Below are experts of layer 3 (counted from 0) of a mixture-of-experts language model. Rows are named router (the router's row for the expert), gate (a neuron's input weights, with its number), up (a neuron's input weights, with its number) and show model dimensions 320-383. Each number is 128 + 32 x the weight over its row's rms, rounded and kept within 0 to 255.
After each expert's rows: "gets" lists some tokens that make up at least twice as much of what it gets as of all text; "mostly gets" lists some tokens that are sent to it at least half of the time. This comes from a sample of Wikipedia text that the model never trained on. Tokens count by the router's weight.

# expert 10
router [194 126 138  80 110 130 167 156 130  81 142 146 144 147 185 122 174 145 110  90 121 114 158 113 161 106 133 152 175  96  86  80  91  94 126  84 129 201 155  76  86  84  88 117 185  90 174 128 125  55 162 112 148 131 210 159  93 124 104 118 169 107 149 153]
gate0 [142 134 149 133 159 121 140 120 104  98 129 155 155  75  67 125 168 130 166 158 113  85 125  99 113  85 141 138 100  90 118 158 117 158 104 138  88 145 150 116 134 150 114  81 137 136 117  73  84 103 155 109 128 153  80 102 127 122 147 117 114 116 105 133]
up0 [130 158 136 196 102 131 116 101 166 122 161 132 159 136  88 107 103 136  93 117 154 161 112 133 178 112 130 132 119 153 201 114 144 121 166 109 114 128 118 146 113 144 131 194 162 134 113 121 142 166 105 110  84  88 159 177 159  79 117 142 110  99 108 167]
gate1 [144 147  88 122 106 121  90 130 127 159 124 107 176 167 118  78 125 129 121 165 114 237 148 161  94 163 153 128 162 153 114  85 133 167 112 110  91 146 151 147 151 134  73 126 173 171  49  81 140 206 131 111 109 125  98  74 152 102 109 148  98 109 175 111]
up1 [ 89 113 114 140 123 104  69 125  92 160 156 110 179 134 139  87 155  85 137 171 159 136 124 158 111 194 146 135 140 157  75 126 152 161 111 141 144 169 150  74 166 175  90 170 123 175 100 112 131 137 150 118 141  86  90 107 173 105 109 152  87 142 105 160]
gate2 [139 137 152 152  98 141 201 160 146 135 106 125 144 116 152 108 129  70  98 142 125 110 109  87 138 164 157  81 109 162 172 154  68 133  74 194 205 138 167 160 144 141  55 126  97 100 105 156 139 209  90  71  97 160 145 103 105 153 133 200 108 139 190 172]
up2 [128 163  98  97 147 135  77 138  97  84  91 175 164 101 113 131 106 235 152 124 145  37  82  95 104 141 155 143  78 114 125 126 151 129 156 185  96 101 127 120 178 150 180 138 120 129 132  91  92  78  99 161 150 126  83  93 117  95 126 146 117 126 131 138]
gate3 [162 128  95 138 139 182 151 117  53 143 127 133 130 132 115 150 168 120 217 144 140 122 107  60 148 126 107 181 155 136 113 150 147 126 124 120 124  81 130 135 112 129 158 182 137 154 108  91 128  92 117  27 101 185 110  65 121 160 144  83  89 113 192 175]
up3 [173 137 148 139 138 167 168 117  29 135 133 118 120 128 116 151 143  84 181 130 117 123 101  62 144 148 108 190 148 113 145 173 129 134 170 109 121 122 132 132 117 157 152 195 136 131 153 158 102  63 151  66  79 193 131  63 125 158 151  97  99 119 176 181]
gate4 [140  56 134  96 128 181  97 176  43 119 157 127 148 125 136 224 108  93 168 161 182 175 124 142  68 130 110  80 114 127 152 141  76 123 173 119 154 198  85 109 138 133 108 122  79 179 126  58 135 144 152 215  70 149 166  91 133 142 111 109  90 140  75  63]
up4 [107  64 124 120 132 150 117  94 118 151 130 188 129 184 188 119 112 164 152 162 138 118 142 104 126 134  80 135 145  46 120 133 113 168 135 119 125 148 136 111 171 159 145 235  57 130 145 153 163 176 122 138 125 114 171 152 103 118 113 167 138 122 176 105]
gate5 [ 92 152 149 128  85 131 122 137 158 131  97 150  97 194 118 127  88 127 160 122 140 131 192 150 125 160 165 118 109  98  84 110 139 109 117 164 158 189 102  98  99 116 109 102 103 167 109 121 138 128 116 119 132 145 143 127 191 103 126 128 135 179 184 108]
up5 [ 97 122 139 114  81 133 148 142 126 155 112 171  56 135  81 117 137 120 142  74 128 123 186 159 114  91 106 131 174 166 125 101  90 169  94 175 194 131 120 176 111 111 127 128 114 162 148 109 144 135 111 152 119 153 157 157 157 167 157 144 117 142 196 119]
gate6 [111 126 156  94 101 128 126  74 163 109 175 111 135 133  84  74  89 108 189  83 152 176 110 101 156 178 162  84 101 132 141 112 156 142 154 132 136 147 103 162  68 124 167  85 129 106 138 123 140  85 120 120 107 105 145 173 132 109 155 129  99  44 126 133]
up6 [121 148 132 110 157 104 129 156 109 130 129 189  65 128 139 115 122 160 103  89 110 196 133 114 141  88  87  85 148 154 123 126 169  99 154 149 131 181  93 176 187 101 163 123 124 146 162 110  95 117 121 165 166 125 156 167  87 156 108 130 155 166  96  99]
gate7 [220 113 138 106  83 118 102 104 177 120 113 140 121 151 136 131 133 171 110 166 135  47  97 119 113 165 134 179 183  76 109 131 176 176 179 130  50 104 122  84 105 133  73 192 118 160 209 138 140 166 147 121 109 144  68 100  82 139 123 143  99 108 116  68]
up7 [124 167 167 165 126 129 159 137 123 154 118 104 108 110 192 137  93  81 158  95 122 178 110 137 178 107  87 159  17 176 174 149  91 151 110 147 194 137 138 147 147  94 157  84 102  83  47 137 167 149  98 112 163 107 118 110 198 125 212  66 126 142 137 192]
gets: "\n", "|", ")", "°", "″", ";"
mostly gets: "|", "\n", "″", "\n  ", "JPL ", "UTC"

# expert 0
router [139 128 176 134 122 140 117 115 135 163 130  86 160 140 107  61 110 117 105  91 102  94 171  74  89 135 177 143  81 162 169 166 134 126 119 110 134 133 191  95 163 212 111  98 178 146  72 152 101 107  71 190 120  81 175  53 139 153 203  76  89 174 109 190]
gate0 [ 64 138  95 129  78  86 177 120 122 144  91 127 127 118  64 125 139 129 168  98 143 139 170 111 111 106 126 125 112 129  99 148 120 128 146 115 100 125 102  88 108 132 128 120  79 145 142  95 145  92 144 129 186 204  77 130 144 118 156 141 155 175  65  61]
up0 [101  85 178 153 129 113 109 158  98 200 183 140 153 139 158 147  66 172 193 136 113 134  80  71 134 121 175 163 181 115 171 108 162 115  97 208  87 160 157 100  87 152 144  98 142  80 152 176 103 192 167 138 168  98 128 119 109 135 153 100 139 149 101 143]
gate1 [136 149 103  99 126 162  44  97 116 122 130 161 110 135 100 104 120 157  92 131 174 125  78 149 158  68 134  74  73 140 168 181  98 108 107 100 111 124 135 110 127 199 157 158 127 180 142  95 184 124 151 104 168 132 123 109 152  49 135 125 111 123 117 127]
up1 [ 98  81 153 121 131  73 186 122 103 136  97 114 139 141 255  81 163 113 118 129  49 160  86 127  65  96 120 146 167 164 133  86 146 122 107  82 139  95 117 117 150 146  81 102 141 119  85 122 147 137  95 132  43  80 120 114 117 172 154 204 111 137 120 107]
gate2 [141  98 137 116 130 121 159 157 113 139 179 137 124 116 130 146 127 141 155 127 175 153 117 171 163 108 180 154 139 140 145 189 178 106 132 141 151  89 114 169 155  80 133 113 151 170 135  42 125 130  92 167 151 218 107 150 153 103  91 177 157 144  79  95]
up2 [204  65 137 127 164  99 130 152 180 161 181 162  96 108  94 109 127 206 130 133 110  89 175  96 152 103 129 137 118 147  58 139 134 137 108 169 129 120 131 127 111  84 191  60 124 103 135 154 138 113 164 153 195  96 133 115 123 113 139 146 152 102  42 132]
gate3 [157 115  95 162 106 121 164 107 103 163 109  39 133 104 135 184  88 185  70  60 104 156 156 131 123 150 147 124 115  98 117 176 133  94 111 154 192 108 177 126 105 136  92 116 120 132 171 139 137 126 214 119 131 148 130 154 146 124 146 108 122 154 123 119]
up3 [123 136 137 174  85 161 142 127 139  79 149  82 136 133 108 136 137  90 129 139 130 161 196  92 127 104 128 125 128 108  80  85 134 186 110 142 204 159 110 121 120 160  70 156 118 115 132 156  95 123 114 129 124 113 112 131  94 142  89 150 105 116 115 158]
gate4 [132 179 157 117 182 132 177 160 187  81 119 130 120 138  93 103  75 119 138 152 147 140  87 125 142 195 153 157 157 110  88 119 136 197 142 128  91 169 142 156 112 146 135  78 124 146 126  79  92 197 144  66 154 119 124  84 107  83  65 175  99 118 187 103]
up4 [119 153 133 149 136 152  68  88 119 117 109 107 128 146 184 151 143  84 136 144 129 166 168 143 126  52 189 112 130 187 157 137 134  74  92 148 150 113 129 136 138 135  84 139 147 127 110 123 151  94  90 151 100 137  86 148 142 136 181  92 123 162 102 117]
gate5 [133 112 129  68 130 101 145  69 140 111 153 132 157 129 161 107 142 145 156 149 108 134 137 190 106  86 152 121 123 113 131 125 136 167 154 110 132 111 123  73 111 193 146 115 130  75 128 113 158 152  84 105 139 110 120  70 143 120 110 151  78 178 195 170]
up5 [143 105 109 101 104 104 159 108  75 177 121 140 162 101 148 154 114 109  77  41  89 112 134 138 114  97 155  70 162 115 125 133 160 146 144 165  75 106 181 146 116 126 144  49  75 114 160 141 160 112  95 112 147 117 127  89 163 139 126 108  98 138 156 149]
gate6 [168 137 162 171  84 145  56  70 138 146 135 181 155 148  80  93 152 140  73  73 155 129 116 167 190 119 134 155 146 107 107  81 130 106  81 122 114  63 137 180  98 179 131 155 171 140 135 145  80 126 189 115 170 147 155 141 113 123 112 126 132  92 150 140]
up6 [174 186 128  91 142 148 127  58  83 131 108 109 141 138 147 136 136 108 111  98 129 131 144  92  84 148 186 122 101 140 122 129 100 116  68 148 110 150 112 138 161  87  93 133 147 137 108  86 163 140 144 170 177 172 126 141 156 118  42  82 166 133 139  95]
gate7 [173 198  52 217 110  98  97 107 119 185 184  59 163 133 171 125  91  49 176 110 155 140 132  87  94  98  87 190 141  94 136 125 111 120 115 142 137 127 149 111 127 147 111 144 197 133 139 144  57 155 129 168 176 177 120 147 124 124 158 155 114 141  99 120]
up7 [ 72 139 138   0 155 147 151 137 122 161 114 182 130 116 134 171 133 180  88 125  91 178 124 136 145 136 100  93  84 107 138 138  90 118  89 128 101 117 104 148 142 133  97 125 135 103 119 104 169 118 130 144 155 122 106 145 145 147 133 154 151 136 140 120]
gets: "of ", "in ", "the ", "to ", "on ", "from "
mostly gets: "of ", "from ", "between ", "On ", "during ", "within "

# expert 11
router [ 86 189 104 105 121 159  85 130 102 118 102  89 116 159 123 123 114 127 162 142 118 182 126 149 178 166  89  96 133  92  95 105 160 119 160 130 123 123 178 106 115 158 116  54  70 131 132  89 126  72 142 174 116 113 101 150 154 115 150  88 156 102 121 174]
gate0 [151 122 157 192 129 163  91  76  97 125 146 149 131 129 106 139 143 135  75 144 123 133  94 109 136 225 150 136  98 119 150 151 126 140 134 136 149 147 170 124 113 114 111 150 150  96 143 140 156 132 159 140  96  98 115 118 132 115  95 163  69 157 126 138]
up0 [147  97 147 173  94 160  60  52  98 120 113 160 133 143 135 152 141 121 103 131 127 132 131  84 132 188 180 134  93 118 132 120 130 149 112 135 164 162 149 136 107 135 110 131 132  88 115 112 183  88 128 122 114 105 125 147 150 105 140 197  77 140 151  82]
gate1 [142 195 137 126 166 128 122  79 129 130  83 111 131 162 168  90 128 103 145 203  54 142 135 124 144 133 131 178 159 129 140 151 179 147  73 181 159 137  97 130 122 149 103 156 129 139 176 143 171 139  72 144 134 130 126 144 104 117 128 116  84 147 153 152]
up1 [112 151 147 104 176 157 180 103 121 109  59 113 180 150  72 117 167  99 134 164 118 136 182 110  66 122 137  97 165  84 177 112  81 135 104 163  71 112 121 123 158 164 116 146 132  72 154 129 143 137 149 161 119 167 137 155 127 132 154 141  96 118  58 116]
gate2 [131  86  76 184 125 120 132 114 117 133 204 167 196 219 122  64 112 154 106 159  93 153 116 188 141 128 100 106 105 112  74 135 155 102 134  80  93  99 104 151 157  91 164 112  95  92 121  90  82 146 124 130 140  85 126 104 107 156 111  99 150 144 172  90]
up2 [143  76  75 170 117 124 144  98 120 122 195 178 197 202 154  85 107 162 124 165  73 146 133 170 132 109 143 127 113 103  89 136 148 104 114  89  87 105  94 162 142  85 186 125  84 101 127 120 102  98 135  99 104 121 113 133 117 143 117 115 154 141 201 103]
gate3 [142 125  91  97 147 169 173 107 143 172 123 114  93 125 169 117  60 116  84 119 142 159 107 160 184 111 101 126 138 104  84 108 154 133  88 132 141 131 127 136 143 139  92 150 129 191 114 169  99 162 106 113 121  78  80 132  88 145 158  16 109  96 139 108]
up3 [130 142 104 192 150 142 143 161 124 141 124 153 112 140  86 116 120 162 158 164 121  69 119 136 193 135 166 165 146 169 154 148 115  67  88 123 118 134 122 158 127 127 113 135 107 147 134 170 176  94 119  30 132 144 147 155 158  87  87 153 177 181 134 161]
gate4 [102  98 107  75 102 166  95 113 111 111 138 141 149  80 192 114 172 171 157  99 129 139  96 119 153 136 145 155 117 141 121 153 168  93 157 142 126 165 126  96 159 136  37 143 118 153  80 127 147 134  47  84 170 109 112 153 133  91 122 141  97 112 180 212]
up4 [183 185 157 163 175  76 152 111 133 198  80  82  91 114  90 121 110 117  82 176 118 136  38 129 172 102  92 111 141 146 175 138  89 144 119 151 153 137  75 175  97 120 203 131 153 100  84 129 112 111 110 115  67 136 176 148 128 123 102 134 140 192 123 142]
gate5 [156  94 125 141  99 104 106 174 114  77 208 117  75 123 153 113 159  97 148 148 134 105  97 137 109 158 202 184 124 109 145 134 110 129  90 198 130 112  78 229 100 192 163 150 128  97  75 182 148  91  41 170 103 137 169  67 131 112 155 125 108 140 101 152]
up5 [157 144 112 118 127 155 106 173 116 127 152 109  80 121 155 132  69  87 153 126 152 141  88 123 105  92 165 148  75 164 116 131 158  82  93 158 199 135 173 185 100 151 133 136 183 138 119 108 151  88 140  73  66  65 124 111 110 123 133 181  50  91  65 111]
gate6 [151 123 149 120 124 147 138 134 115 199 145 154 122 110 130 188 121 157 133 196 136 117 100 124  78 148 167 115 164 149 111 154  95 122 135  49 101 110 108 130 103  64 115 121 140 158 109 140 156 111 138 174 131 171 109 153 128 123 140 142 151 105 173 144]
up6 [ 63 133 153 111  98 134 156 158 125  86 105 132 112 163 125  64  92  61 167 119 140 134 113 119 195 146 135 166 135  71 149 114 157  53 118 182 133 150 126 158  92 109 100 116 141  60 118 164  89 119 148  77 164 123 142  67 142  98 164  72 119 150 139 145]
gate7 [163 144 101 120 152 146 131 113 179 147 141 122 105 163  97 127  78 104  80 114 123 179 130  87 183  68 142 148 100 104 107 178 166 141 148 126 140 114 113 173 192 118 111 146 187 100 129  79 220 203 159 111 128 152 113  96  96  92 157 110 142 111 162 148]
up7 [130 151 145 141  58  98 123 153 109 149 141 109 152  53 152 137 177 157 179 124 141  80 102 147  45 166 114  89 191 193  89  79  59 121 117 124 109 141 156  93  96 121 166 118 111 108 107 181  45  57 125 140 125 102 166 143 175 181 119 133 183 152 119 130]
gets: ", ", "and ", "; ", ") ", "), ", "("
mostly gets: ", ", "and ", "), ", "& ", "\", ", ") "

# expert 6
router [168  90  94 117 113 140 111 169 133 107 153 132 100 136 155 165 136 145 106 129 128  74 127 123 159 105 131 176  97 129 131  98 104 120 133 130  66 130  91 153  61 116 149 162 157  90 135 126  97 188 166 102 126  92  52 114  75  84  97 134  72 127 146 145]
gate0 [155 160 127  66 124 104 168 101  83 132 144 188 174 120 179 125  71 153 142 181 132 115 123  92  92 161  55 107 132  73 126 103 136 145 159 155  81 163  55 111 132 126 126 125 145 120 160 107 131 199 119 118 100 120 158 180 157 112 116 108 113 137 152  89]
up0 [148 120  97 138 106 158 168 111 157 166 165 137 122  97  93 110 100 151 140 186 156 106  87 148  99 164 135 113 109  93 199  80 149 149 139 122 114 138 115 140  96 109  85 148 137 147  89 124 140 165  86 102 138 139 139 149 132  79 131 161 128 110 122  51]
gate1 [104  91 160 116 207 132 145 146  82  88 194 111 154 125  79 118  94 109 157 135 168 136 149  65 224 154  51 175 171 105  90 124  78 164 137 150 102 108 153 117 133 163 156 174 111 115  37 114 104 120 154 196  63 162 118 113 178 113  95 153 181 120 156 136]
up1 [134 155 122 138  94 113  83 146 120 179 124 115 124 124 207 149 134 211 116 116 119 119  55 177 124  98 161 141 138 145  93 170 131  52 119 123 159 159 120 148 177 141  67 126 133 129 140 133 107 167 146 130 130 108 153 166 141 187 137 129 149  73 122 133]
gate2 [110  76  83 158  83 174 133 156 134 138 163 143 119 118 102 133 147 166 112 124 156 150 112 131  82 135  78 100  84  87  91 118 157  97 189 152 143 135 113 140 132 133 135 129  55 127  91 152 206 127 151 113 128 101 102 138 134 136 161  93 111 148 101 139]
up2 [103  89 162 136  93  81 138 113 140 179 193 165  98 102 124 173 122 148 175 110 107 175 135  62  92  71 107  71 143  93 156 175 124 116  39 124 139 122 113 123 121 133 101  74 192 101 122  89 114 119 149 150 116 115 158 109 114 104 136 219 166 144 146 113]
gate3 [164 134 154  96 106 140 125 147 138 136 163 174 109  90 177 139 135 163 129 188 108 132 134  67 160  70  67 175 138 164 161 119 141 130 165 120 128 158 159 109 162  65 122  84 137  99 186 142 105 147 205 148 107 127 131 100  75 111 102 173 166 117 128 126]
up3 [107 169 148 118  84 103  75 115 113 107  84  93 149 160 132 172 158 108 150 119 171 145 122 144 153 204 112  89 115 100 114  44 125 109  62 159 134 135 133 107 148 170  88 138 144 101 102 125 170  63 122 122 151 169 105  98 154 147 108  95 113 148 103 124]
gate4 [138 132  71 143  92 136 113  91 167 157 128 131 129  93 187  64 202 133 164 138  91 148  34 104 130 121 165 102   0 128  88 136 186 160 126 144 165 128  70  97 148  51 148 144 126 103  88  95 105 145 147 130  45 163 208 181 197  96 173 135 166 134 161 130]
up4 [142  80  64 170 128 108 144 116 106 104  97 133 137 174 155 179 152 114 117 151  96 157  99 123 105 156 210  94  66 147 120 133 113  80  62 128 133  95 114 102  68 102 130  75 174 123 151 154 134 125 140 153 126 183 112 156 111  94 117 155 116  54 108  79]
gate5 [164 157  84 102 124 117 152 201 144 109 125 104 144  81 157 116 184 106 156 133 131 138 102  93 155 139 130 151  90 143 124 148 177  73 128 172 113 125 117 105 160 152 132 121 114 116 126  95 123 115 150 131 175 129 139 114 104 114 111  77  99 117 109 145]
up5 [117 135 161 125 106 163 218 128  99 132 147 153  87 159  92  78  93 196 146 154 120  94 105 119 121 159 189 120 134  82 119 166  76 101  84 110 124 102 124  86 113 154 161 147 136 106 173 123 141 158 138  88  96 141  94 130 153 127 118 147 113 152 158 100]
gate6 [127 109  79 134 106 120 117 132 116 143 158 162  91 158 142 188 134 142 155 126 166 130  94 184 166 109 102 101 178 107 141 206 179 132 144 155  61 108 186 114 156  71 148 120  80  92 132 146 143 102 118 149 137 136 115  94  78 138 101 115 168 136 206 130]
up6 [125  44 109 132 132  76  68 121  83 166 111 167 133 128 150 184 142  99 104  81 127 150 164 139 193 138 146  86 123  73 110  98 221  83 103 129  23 137 172 100 108  89 175 133 168 180 119 120 144 130  96 100 146 168 137  95 109 157 113 124 123 126 176 189]
gate7 [ 58 162 188 149 182 124 118 221 127 148 133 133 177 184 111 118 152 130 175  80 160 120 103  98 125 145 172 129 152 136  94 144 130 168 175 118 160 136 117 181 133 169 149 158 152 165 161 141 113 125 125 103  45 146 121 111  80 113 125 124 149 126 149 119]
up7 [113 128 125 151 138 170 109 186 118 180 133  74 142  86 119 106 176 100 139  82 144 124 128 136 111 104  96  38 162 149 185 161 141 168 117 129 134 143 149 125 177 101 101 125 183  95 167 140 146  98 121 141 108 107 131 105  89 185 126 103 130 151 146 121]
gets: "\n\n", ".", "==", ". ", "===", "== "
mostly gets: "==", "===", "== ", "=== ", "====", ")."

# expert 9
router [163 107 144 199 133 165 125 134  81 108 111 126 103 147 132 130 142 179 142  95 130 158 126 163 108 140  96  59 181 122 124 152 154 176  86 172 164  84 112 147 157  78 171 138  48 158 152 180 103 180 136  99  59 136 116 154 106 120 162  94 186 146 119 120]
gate0 [ 77 128 132 110 158 144  86  93 121 117 123  86 166  98 134 125 115 131  55 139  27 121  99  70 102  81 115  92 119 178 165 151 130 146 148 154 168 104 142 166 128 186  94 134 117 102 173 168 123 124 115 159  88 127 141 105 123 156 145 133 147 166  95 158]
up0 [114 152 158 121 138 131 141  57 147 143 149 141 204 162 114  75 117 106 113  93 127  86 134 119 118 146 212 104 175 134  78 130 146  82 131 167 135 142 203 193  97 101 169 131 155 128 133 159 136 134 114 161 158 164 151 134 151 149 129 110 132 180 138 146]
gate1 [216 104 174 122 151 189  89  67 128 128 144 118 192 120 117  88 107 143 142  97 150 149 221 112 107 104 118 147 125 132 131 148 171 138 216 132 162 141 115 165 165 122 132 131 167 126 233 136 123 133 125 116 168 130 132 177 166 116 102 162 132 145  96 144]
up1 [ 66 153 114 134 123  66 165 173 135 114 129 158  59 135 155 182 161 103  86 157 119 103  50 183 148 142 146 120 161 111 105 126 112 111  25 123 119 151 144  81 108 145 114 161  79 132  41 114 132 135 132 130  77 132 117  67 127 145 160 106  99  80 198  98]
gate2 [108  98 117 114 121 155 136 133  92 113 115  93 107  84 174  95 118 174 173 157  81 115 176  79  97  75 106 115 130 164 138 136 130 131 178 172 123 116 139  88 202 140 113 116 128  71 120  47 135 111  98 115 146  77 119 104 143 107 220  45 130 116  74 101]
up2 [ 99 176 113 104  76  87  64  94 127 135  76 106 185 129 116 108 117 130 128 148 130 160 140 133 115 100 151 120 151 151  97  79  84 145 158  81 146 153 153 145 114 179  76 130 143  57 163  99 155 147 167 138 139 144 108 123  97 149 197 176 116 169  82  94]
gate3 [182 108 187  92  60 154 129 144 161 122 135 136 166 137 171 159  99  78 122 118  92  86 153 126 100 132 130 129  99 137 107 114 173 153 172  99 103 182 123 144 164  96 135 158 158 151  78 123  97  96 156 131 121 119 145 117 173 132 119 135 158 163  46 168]
up3 [110 132 171 122 120 110 140 148 123 148 134  92 107 115 156 135  97 148 108 181 111 141 167  75 115 115 134  96 128 123 146 122 135 124 127 129 111 158  65 132 185 116 137 173 167 173 100 103  92 115 203 123 146 105 142 149 142  91 125 155 138 143 123 185]
gate4 [125 135 149 185 115 121 105 188 107  89 125  81  87 115 158 108 124 159 127 158  84 155 129 160 116  93 130 116 131  65 133 118 103  68 105 168 156  99  84 141  75 153 137 159 174  91  59 100  56 149 123 129 112 160  89 129 175 163 142 125 195 122 153  54]
up4 [155 161 167 132 120  84 148 175 121 166 151 103 126  86 180 113 129  99 132 131  78 212 149 100 178 110 146  72 148 151 139 112 145 100  77 141 106  73  92 109 138 146 166 137 144 223  95 137 113 138 126 163 132 121 157 115 223 190  98 125 176 112 133 114]
gate5 [142 139  86 130 117 142 191  69 167  87 126 133 155 167 141 164 140 117 173 153 145  66 128 110 120 141 172 147  71 170 144 143  42 151  94 128 162 145 140  84 104 108 154 149 116 182 136 103 179 111 136 114 131 124 173  86 170 153 125 106 121  97 131 156]
up5 [ 46 147 128 136 143 133  64  89 110 122  76 122 145 117 142 166 114 146  89 107 192 120 154 108  97 149  80 113 109 111 149 144 129 114 141 151 171 105 151 161 134 118 216 157 163 123 138 112 170 105 182  76 118 151 121 156 110  77 183 117 152 118 120  69]
gate6 [124 146 151 157 102 137  77 121 127 147  65  92 164 115 137  96 128 152  78 109 122 141  81 162 122 139 115 171 134 125 150 138 130 137 119  89  71 150 141 130 103 112  50 148 118 101 145 142 121 148 150  89 183 119  41 149  92 218 132 127 128 122 160  70]
up6 [160 126 146 180 120 131  93 161 161 136  93 122 156 129  98  91 121 140 161 138 153 149 130 159 141  87 176 185  75 111 139 107 138 133 119 102  85 132 119  76 193 137  89 116 140 191 144 137  44 150 110 119  90 120 167 215  81 120 108 172  80 119 100  83]
gate7 [ 54  62  72 137 113 121 159 133 185  99 106  89 157  93 115 108 153 121 138  96 125  63 101 150 113 118 140 125 105 153 121 113 166 147 112 128 166 132  88 127 111 116  73 106 138  84 130 119 123 124  90 175 176 135  93 132 124 111 144 169 117 199 144 101]
up7 [134  84  95 105 117 140 186 157 166 188  90  98  76 115 127 120 125  97 135 103 118 112 142 103  97 132 142 156 181 178  89 142 173 174 123 145 183 118 106 139  79 148  67 144 118 162 181 165 161 151  70  86 162 175  80 146 124 113 137 116  76 161 133  92]
gets: "a ", "as ", "with ", "for ", "the ", "an "
mostly gets: "with ", "two ", "his ", "their ", "made ", "Best "

# expert 8
router [167 140 139  77  86  41  78  58 188 133  84 162 124  86 148 118 157 118 134 169  87 154 110 122 122 158 122  92 182 139 121 186 133 140  94 159 114  62 186 180 106  73 142 127 181 139 168 194 117 148 110 145 182 124 159 140 108 157 105 175 145 128  87  83]
gate0 [151 107 122 108 151 106 109 113  52 132  98 177 121 161 150 137 110 165  68 127  94 156  66 101 109  78 151 148 155 156  92 102 159 146 120 125 107  89 109 153 141 100 125 124 113 158 112 118 187  97 139 130 162 178  86 150 169 146  95 103  78  94 150 116]
up0 [181 124 181 142 138 113 101 149 110 102 176 187 114 119 121  48 107 162 103 138  94 120  80 131 229  80 144 116 140  95 112 165 129 145 137 109 113 116 165 123 102 142 101 146 131 213 145 132 117 131 126 122 187 162 167 131 140 139 138  53 100  86 140 131]
gate1 [116  87  98 116  96 128 136  90 123 243 127 152 167 137 126 197 126  78  58 166 131  67 106 154 137 115 104 112 155 114 112 118 132 127 131 122  65  86  95 166 161 140 133 118 130 146 120 137 133 163  84 150 149 125 114  50 126 171 140 135  88  63 136 115]
up1 [108  78 147 145 109  29 171 118  62 143 107 157 161 124  94 131 147 171 111 120 144 141 143 160 104 160  94 119 120 159 145 123 107  74 133 125  98 135 201 140 135 137 146 141 123 154  74 116 120 147 105 139 187 106 230  79 137 124 122 109  90 140 117 173]
gate2 [181 143 135  89 122 129 128 122  99 146 169 147 147 169 156  92 116 115 131 163 119 182 119 117 148 108 206 130 194 126 152 157 105 198 141  84 109 167 179 193 169 156 127 114 150 128  67 160 104 117  99  81 133 117 175 156 133 157 132  90 110 135 105 138]
up2 [119 171 188 119 133 129 146 122 166 142 142 180 153  47 185 130 119 166  90 154 118  95 158 131  95 167  83 105 100 137 141 116 167  60 118 173 159  98 116 170 112 102  79 109 127 140 135  97 153 122 129 208 167 129 117  99 124 153 110 143 150 120 145 163]
gate3 [127 152 139 106 149 107 102 165  83 168 142 118 131 123 122 124 120 124 121 114 147 148 107 131 130 102 167 127  74 160 116 160 143 174 135 132 128  90  58 104 108  54 143  92  85 159 115 170 121 211 127 141 164 117  62  90 143 145 101 141  96  90 159 111]
up3 [144 133 146 131 124  91 123 114 208 142 176 156 183 114 127 130 145 151 167  82 169 182 139 155 134 130 124 119 193 108 103 149  77 151 128 178 144 145 120 106 163  98 133 104 134 124  90 153 144  98 169  95  96 129 127 124 148 161 149 143 177 108  77 116]
gate4 [113  86 119 117 110 137 137 104 122 171  75  87 138 154 130 154 115 126 172  99 117 181 214 156 108  85 148 106  94  75 154  89 157 159 163 117 177 106 186 132 129 149  64 169  55 108  93 101 109 119  96 123 134 148 175 137 106  88 140 154 177 177  68  80]
up4 [113 109 148 114 123  82 161 118 144 149 105 125 138 120 135 144 140 132 181 115 114 184 122 116 120 110 118 139  89 114 155 104 171 107 150 140 124 114 127  97  64 177  43 186 110 180  96 110 108 165 141 132 141 181 165  80 100 125 186 175 184 197 114 131]
gate5 [114 204 120  92 106 129 110 117 154 138  99  98 148 140 162 129  87 133 144 127 103 148 187  80 137 171 154 122 101 119 237 165 126  91 133 139 143  82 127 111 153 161 119  73 137 121 170 143 138 169 145 117 153  76 123 164 126 121  91 166 105 140 119 105]
up5 [145 121 126 110 215 159 138 149 118 145 187 115  57 123  85 138 152 131 131  81  71  20 104 173 122  97 134 109 141 115 107 102 108 108 106 192 148 125  89 141 163  78 191 191  89 172 157  82 123 151  97 188 166 151 111 120 147 144 112  78 112 116 119 173]
gate6 [134 126 110 107 119 100 145 121 141  95  87 144 126 144 105 107  31  48 126 149 120 110 124 104 126 147 126 217 105 227 113 122 126 205  53 155 123 145 124 163 197 150 137  88 103  50 148 109  97 125 112 175  79  90 166 125 109  95 127  78  90 127 160 173]
up6 [154 191 119 119 124 176 153 124 142 157 112 173 138 113 130 129 148 149 126 124 182 150 156 133 153 108 107 114 120  59 117 150 114 162 144 129 201 133 140 172 148 132 122  96 125 126 154 111 158 167 106 106 128 148 152 169 112 162 161 147 106 128 143  92]
gate7 [ 87  89 136  64 135 152 124 143 119 117 108 170 122 152 109 205 138 137 136 175 131 143 158 168 134 126 106 120 133  17 178 109 144 125 102 156 175 128 126 157 159 111 144 105 128 139 129 119 141 155  56 101 101  83 142 134 138  68 166  97 174 109  86 114]
up7 [ 79 106 185  90  80 123 114 139 110 136 128 148 155 153 142 151 121 102  90 174 163  92 165 131 124 173 116 148 130  67 163 116 119 107 117 164 151 141  82 154 127  98 120 128 139 177 120 144 109 169  53  99  45 124  75 122  82 107 158 159 140  97 116 116]
gets: "was ", "is ", "that ", "he ", "which ", "it "
mostly gets: "was ", "which ", "also ", "He ", "not ", "who "